Weights of a small mixture-of-experts language model, trained from scratch on English Wikipedia: 256 experts in each of 7 layers, 8 picks a token.
Below are experts of layer 4 (counted from 0) of a mixture-of-experts language model. Rows are named router (the router's row for the expert), gate (a neuron's input weights, with its number), up (a neuron's input weights, with its number), down (a neuron's output weights, with its number) and show model dimensions 0-255. Each number is 128 + 32 x the weight over its row's rms, rounded and kept within 0 to 255. Numbers have three digits each.
After each expert's rows: a language model's description of what the expert responds to. This comes from a sample of Wikipedia text that the model never trained on.

# expert 4
router:111109093098150105215106142085159045162218096071086119128154130085107149194126153130134103160183181101146215159146131135127085138141153098071127126115149120127121072131099109128120122106109132146129153123167187165134087139135106137126124089099199145123246117173142119149167147144072158130091135105089118100133079118038109159087179118182169117131154100134134082173101128131121147131149143112185127143130159134139069038175135096113156098107098146135142065149159171132148119118121077177113147148175138125136131107143117111083160166136120121184147106164109122117165098154133095158132161126155069084148137149143145100139138070132116128161105141104148063140163184107121090157180119173112079186104108087095164132097176118140167111116084094123126132098101134142162126111141099
gate0:117137124149154153165149121140091061112169098165092161068137139057141149097109131125115131147124087136098157108176124150152117105142128140185162133124104125156185149132176156176177146128092135164114121165148144076146082093122171144123150132102072111134130141122136171140192184112089147172142176112050153102113162095097083108136172172131127092117118123123160125144199116112191176055124145114160126102145138086128164099134161033145134132134099044082135173115150123140169123120130146135174146130110152130152151084160123126087139088167084182157128083170088133158116081131137112174188067144149150089071111151138131173173147103042143162123131198163101089088103109164139096125092151153115109126142080108135129040124066097088130150081128057113167105149141124131097138106148166
up0:131156115203116188107097116123158121145121127130136099124128130135076134133137131154114157104147132136134178080162111112133148099122126080203094135140148112114117051131136136156163189072125157086112135136138133102153122073174123094096086165113064097149127158133132163153174136119133175150166141144104174085089176117122126103100122136078099118159126121131135226169153139072054136115180147118081043129112096155153084123111180135133158132098136064120089092116077157178132126123106133155180126188121091111137150156144118114115098103120115147094189107156155093090091106104121092077201125134161197072130153208153139105105138086107069086097172150085128174108099117199146205115103162143162106126137143112087143052105141159090112130114067131146136115135142117153056164142135101
down0:136137153102103114106122107082094149167162127086139134106103145124122171156143103117092102118178126107149163090135167099127112076165112012138059143175145124106125098085088128104110105108093115086175106171108111108043089149160190126140150183170167167122142167132100129060117087135103196079065103096193164103109121093191196137107114147132107178124114179120150127052098199125127179112156124134179147123094186163110136125200129134119123146136175123090097134129165179111052121132109046154111100126092118143176167133138102073150125130142101130109139125096125178157143161150145150104158140136118141129075140145153118184140097158137127084121112132094138149162118125117203113081148132154123142110124110162099132160112179116135138191109116127153116137112133188100130142030099119
Description: Opening and closing parentheses or brackets after names and numbers, mostly in sports records and lists, e.g. San Diego State (4–0), Porcello (4–9).

# expert 8
router:147109052149130100163156125118135124144172144112145122133127127119093116203125137105144145210144178116165121128117119130085073127092100136082103156135101110180163135137132132097118081133085147173139155128142157160094144148161142109125075071114115135098222146162128104190165100170101122188094153102113092082108095082064130093132126112146114128117148070186131090176104138104123131109126170101179116194160169068119080045138105120141182076114060116120142113157145134138175085091113109173160133142163145104109168142110067135136191183122129088152174121153133183125134052145134132139124161072103104098159122129103149087131151081146126136115115181097143109126144152156111142196191062103098100150138108124085158148105153119137172076104132120110112103072180121160149205131073127
gate0:160174115057074077192106157078113228132164117095109086138130152171115129118098134128134152091149138144070055191199135147132103123076137136159114157091128126126103147136173058171151191125120089129124157136163126145145151126111142081100081086134143168156116103160177107139118085118143120116056142143100105119118156076149122083116109155133165114145101096126118077055207135120238086160134081113160147188172135166145148098145075120087133156153179169134154051092142149114109146165171114163118086152120062126145093131140150092073063147145140098128104121151132139134087139132123117141154136157095159117175140181159105137190112121139122145147137062086186111123080135116139159123081117124106146132123186120164116121142085094132111120148108120079160161140179121112153111106139130
up0:114150106080121146137102109067097184145135090112121107156113134111158095124149143114129141115139166124125125175160157123081095161086126163093106141128146209078105091133128126109132206124104111120133067106130124156126166193141144095130092079170157139115066146169130150114089155132097086147059118152094134176176074130170126096102170161149168107136081123134116130058187113106198107149138077109183218143178137143098056101174100119065134140124139155081160119128140149101120137197124141124197158141112069137103158176140153092113063182140107140152143070138120151126139150174122098139152137138180156181047121187108144114134139166080078163098076079139179108132074092135147147146107150154134130116077090092132110067140162085144162138156123122131135164112119138111169097108173124
down0:125131135132152200160158153108098166098131078108184133185199149161118152153124127111115099103128108160136133116155128145137094166118086113139086207179121146071073129076092081118085097142148165130164134104085111144133109118148108108145118135133168125149136171060157122092100143135086133131084114119142122103128123156081115063152070206143176147189125140049118149147202191107111123118143105109203152135126126122102134123174112152141090153102135171122113133080071189095145122134156141094182136147182109157049101135105140106135143182132139130109162098155135146111136098110059171129119162090107176178158151137122176155074104106076137091135110149080160171058087087116086111128117113115180077138096139119141052089190132111159137157090164078134169109143101102139108145126098080
Description: Opening parentheses, brackets and quotation marks after a name or result, e.g. TKO (punches), Denmark (Tracklisten, winner (2005.

# expert 11
router:121115093136118105207100107145130129142188166157147140136135127167146119170193200143110137140118175074208129124123137169123123147098144138103081171126123110165164135114127115112111124133041142122144174139134161183100086098140173106100152067122114140102175180114084168106159082162091084152109164054132122105138078095097140118134166146155108111138103101159172093160085135079094188108080163105138090182105148060159068107137113085148146080136056154133179129139159173154137081092129118153186067104165093102081144138122112145162150175109075086127171136143133153138138104146144115142126135081114109105136152105086156158180166135118074072133107184139166055138137189124136115159162062132043133128161160116108136138136134153122147116134142099135105093097120137066135122196148113
gate1:153142133105087131143115117178162109031116160126157166124136111164125194113074161171028103133125109106113145178126120070218151123067101148133095161154110127100119104140176111089177076149122145116177112129156098119158112057112132158127115120105115093129131101116175109110075111068189094136171110142138116117152156139138166179094119138129101153135074123167129164099181178073074156100165132070126105143141086169127178156131173096166158142150184141103110166118089140140156127083167158100149161082137182103109091116121099137080145135134159143133082127131081108099144140115195125099082087161087118142089125064117108131141140120162115148100115140153144102113121178125123166123131099139146127103106116193085125210167073081209136144133192109136134126095080156097090128157117176
up1:141117156097185174127126144123163086173149089131119080132121087085131115110181139148144061130066119159168125114143089129111173176150184081151138124128146111238114185125133126187067128132140160117134126137175127176124110088118065116121118140149118149130098170126088136134181126183106112114109088092136130056138132109139104101160148125136153126138148130095130057134088135132155102115110139097141111091097130132126110142138095147136164142158076140151113161143165155066132109173126100166152125107020150057102151135149134104124068080134129102124127131159210069131066107149119116127124108129125147186113157150133154129145157148148133087196159163079100137072157154149086121192093128190095142109106132149175149093069138172118117128165098113139153155127091142097130167003116066
down1:183088155154212091142189181099103125128131115138115148144147118157175112131143115138108131170110182108040144101131080130115177179150076110121100139123137186062123080142105128149163111126108087101117146141117115145124117130135087124162144124169166100090122143090155091224116114176168078144130123134093114143140134135106131108154141172156084110097189141128144166119138117101141081131083171068142142157102125096139114177102102143122109163129128146137089120104039167071182106102106136128126163088110128114103130140129124139148056188115167127189177148136128093152092140119141133069109059086156142104083115235099069126161184082140143130109081144117134089122112093122136156128156147083185157070124134120152186142183193071095083117166103099162130124135147134120116159107071139
Description: Line breaks and list hyphens in infobox-style field lists, especially after section headers like Government, Area, Doubles, before fields such as Born, Died.

# expert 40
router:170129052067166110156111124114162038155165100134099153133143127134111158185137143114106091144156110079193166108124137137128098106099072188091114125114152089134152119111127135079138069130112179147121136154177162128139054139205122145101116102122151104109164177120071112153119144195096130164081158070153141065149114067047129162148173095153175140050110096139157096164130099120126161132151150113161095144123180130150108102172158122116149117140076104110160173124144113143144111085123105137192145161115130081114148100152144145139148147110079165153173117200118123185162083162173120149117148124093067127122141172106128094147108095109097114169138134124142109122187152159136125180154096136091123146152161136093161126187199123173105135081114024123168126103137126120123182122086122
gate0:172158136113138094126125097125189091128152061155131118084119141107103134162115126064146159154167107093159191103064179177167146172061125140123051089089105107132126102119151179062108093147121130130148083189127126087177086112107143073111158139147113146174150104106141184115118154130106069139148107136138188054145155092148095150129161194171166149130148145135164201110176117095136158070158072088078126179136149193130044143153126107071113148119100117140140107117112131154102134073127181121116169090075170090136150151122140130077105130135119137110146091096091086114117115145192114107104202101142157126173134130143128073087074130129155087109109118088097174191155124163150163109156120090141116157159080101106108099093138085125101166138164134103157165104164130120165129156136115
up0:138162109102128161070111056144187165073141107152144168095144148097135101102101112075159173149163128054158146124077110157135100152040128132150084121098090113138089106141171160073114173128096074130129070173191132077110126115057126091152128125172101152186106100114088113159147172063112101152167141115182157095176148098155112163131122230124163165120080146146072156098141107106105122165132075104094076157168127147093079092162138139105118102153097100123134158128107149150103151141148206090115185206132174186133138132111135129150107117127141111100140100191101136130133139154131105117134141173103190061078180099155084114125093163118103105100134077097147145195155101147105136087097168154147126127158152151109097136147142135123111160146138132120181161093174152097125141144128117
down0:108137120111155147106155106107118153166125172103127172154114137076185118114113157131164150098065159150114096147200120124149129096123123147142105142110148127183105074160109079157148147140091063126134132132104113154088133165177187109089122114106075139088132136190084116111123141154187149171109144102136096091142070172095126138186109104130076120120150080134149073148131146117109104137111147115144074127101165035087122119117105121157164104103082170102193102140133137138149078157099082129168078122128125174111098216128168140136168132100096098192123138123090078124119142165124125106150159161193120149074108093099153143103118103108156123093133147205164121168155139175166148126059067153093102046193179171184117116120084060135179129090132148128147158152101083107118142132186153
Description: First letter or letters of a proper name split into pieces, often after of, the or a pipe, e.g. S-niolvs, B-arton, St-rikeLines.

# expert 6
router:142121052112108147173119131133174089132192116120089140132111097115080155128127131156122139188077119112134161092140138147131115132094133180098123141160207118104125120134089098120149111127111144137096114184127190142131103095174133119104120132133117113105145138137112170162111110143093150175117142013105126086173146091102137123142127121125161141111153078150154104148103105091111153123159118113140140106149164080156064110131143059116200103120108154110166115170142142220124106131103107126140108124149145109087080132176130177113168157075115169192181125215133179179176100113152121141139174119094107145144115197065128098181185093169133087201163143096112089129148154139144132133103088134020121097159150153096163112172174136204163123110151079141121101120123086122146151110083077
gate0:094154129152091127226078148120119095108122142127194137112084155164067120076108118115152096175138136112139133124121143070091120109170139189090149131128211082109137109153134153137138044127116142146103120193130165138183093136124154159116100152210112163113142148107072127172105131107142133125126098118154142146162084148097101120106048169136114152125169090140135096124132085127108104129096137094098135110119119102188137097174134116150131077149144168106132221141079129168124087128130133122107103090201148129065112186073157102138145156174176142180121075125112158118083157108132110121071122158128160112108127115144088144166105201114138142178128133076089128085152088140135074133187147184148114137179115111117160107196133166106092166072167126195155140132158066174124140134094143
up0:175129123074172130008171147188095179142089076135050113134141141100149129135142101160083128075140111135134110103174122126213141081091107122152126117163141187119115119110139193133078162143152099137128173049151136129056194173130123143051202117083126081090091128112163095059142128168080122140154137119109118091121164096155132192164191103126148118118126166118183082129100181129151119100156159130150113131122194150065153124098122102118082166138128143139116099120155164107111116123149094124066147105103145140163120111122101128122155112140153136098126170146157124145158119142113143144128176136102092136119130123118118099102186085187120180098168139151155111185059111129150133124068103108075141132108153161111101141133151089129125107158184121092059145086076146111173114129149152
down0:135114132154140112148102123172098130106144151116140153140172121168159136137132112156146140166115116147151106141102114091172175139146116148127115096124086166158084045162140112112110146161125169066127135115139093133133228092166129060135124152067103083089100149117163137146100159127152089134146165104174080066121129161079077123153106100161125090151091124118138127125104169162093133133138118164049103201125183148087141117116114185108155028196135152096093062087121227131137120119146071111163182100083141169119226089121087118163117154161125097143145124148129101102121106105127106091125058116129097187130162149132150107156131085089161129177123093145104155119153151121135078142106120142074136124113145157133146094134071209107116101145159155111148167108114125048128171151130175
Description: Single-letter or short word-initial pieces, mostly R, r, S, J, fl, sl, beginning a split word, often in LaTeX math or tables.

# expert 37
router:197128022096127137162140132085126145149117118156086166108137120108133144111152143097161117139157134097153159180193154161123104138091102166102139185136129145127116145145111131151103103155105120188102165156191180124114104127184129147059118109134137138105139159124124146185134135176124138174071130103136147111171118065041114170096170078117100142049130097149190080143145122119152133106160120105115106121125207094118088101135064074088169102094072109120180176139143124137154091129109103136160130156132146053120166149154088158117181121135116140205152150187122122160120061114142127167088176110122130117125136147110090134130151099121104070163089114075153097125137159113140118134110033159078106151182144143089200139150152136166166104159146064118154115092120127112130129112088074
gate0:150164107126051121183134157062105131131093142164080119107161138088154110115161128101093122158127150163099156164150084089130172197101070175138098159125147112142088092115132147138124025149094128164089143117125177143083132147163129118137096061201138115116090091127156062079130131135105158137115114110129102112103141148099135153148141135134214176088082112166173163049128103109096117154119113123139122075160122105129088168067052135140126137162119104162206133142097140124163081105153113126134132147075164088112133112079128185078112127108142126164140162102178138185081084128144125145100131141150129046151114128120092138115077136177079123089128142145082118091100148163163122091081133152084162148136163153164098129175120157160092174086144103207170147108104132131117171162151166
up0:123194148152058162112046149150108143147107091118106108135140167112136137099138153115152137172117110124096099163183099113125164098110172143137134144131123135115098124087101150107091096160101129173086116142182138139156176117064067100184145116150113155157106118121150108126130181079097130111117107133100106157091189156069130197110133165096123159153121124163160138069125130092089103162107125156074152069143132078118136137101129083062090171098191082124139131129069172134125138175101163132152143088080162084129112060120153074107122085154181128121147137126127160176134115072156072123093138158118203108096077116139046137183172130157086133088154180121114149128100113158109116117126142156191139123174161164105153121123130148068074074131147030161174134143119134160190146141149142
down0:151148161134115123127097189158178142163161165146121149101148118133141136117103173115159116140119137135108114126066137141137094174119158132147090155057121089083150114213111157230145111184161100133104103191151192096112126145120094076087173133129198106151104097157119125106099102078136114139133172131138096135113159127150164149146084113096066110147153143098105128046059145122137098095141117185177130150122122142184114122126106131086132074101146072082118088100131105167170056096156124063073153106175095057144152125103166156138155112142129072126095113142176203111139128150125127126119101127125127157121078137134099085117138118127051147078168164135083136097124118147167135069173166161184129139098120151170160133136194091124132071091150107171163064131112105151150129158169144
Description: Single capital pieces, mostly P, also G, D, K, starting surnames and proper nouns, e.g. Pablo Pastor, Michał Pietrzak, Late Pleistocene.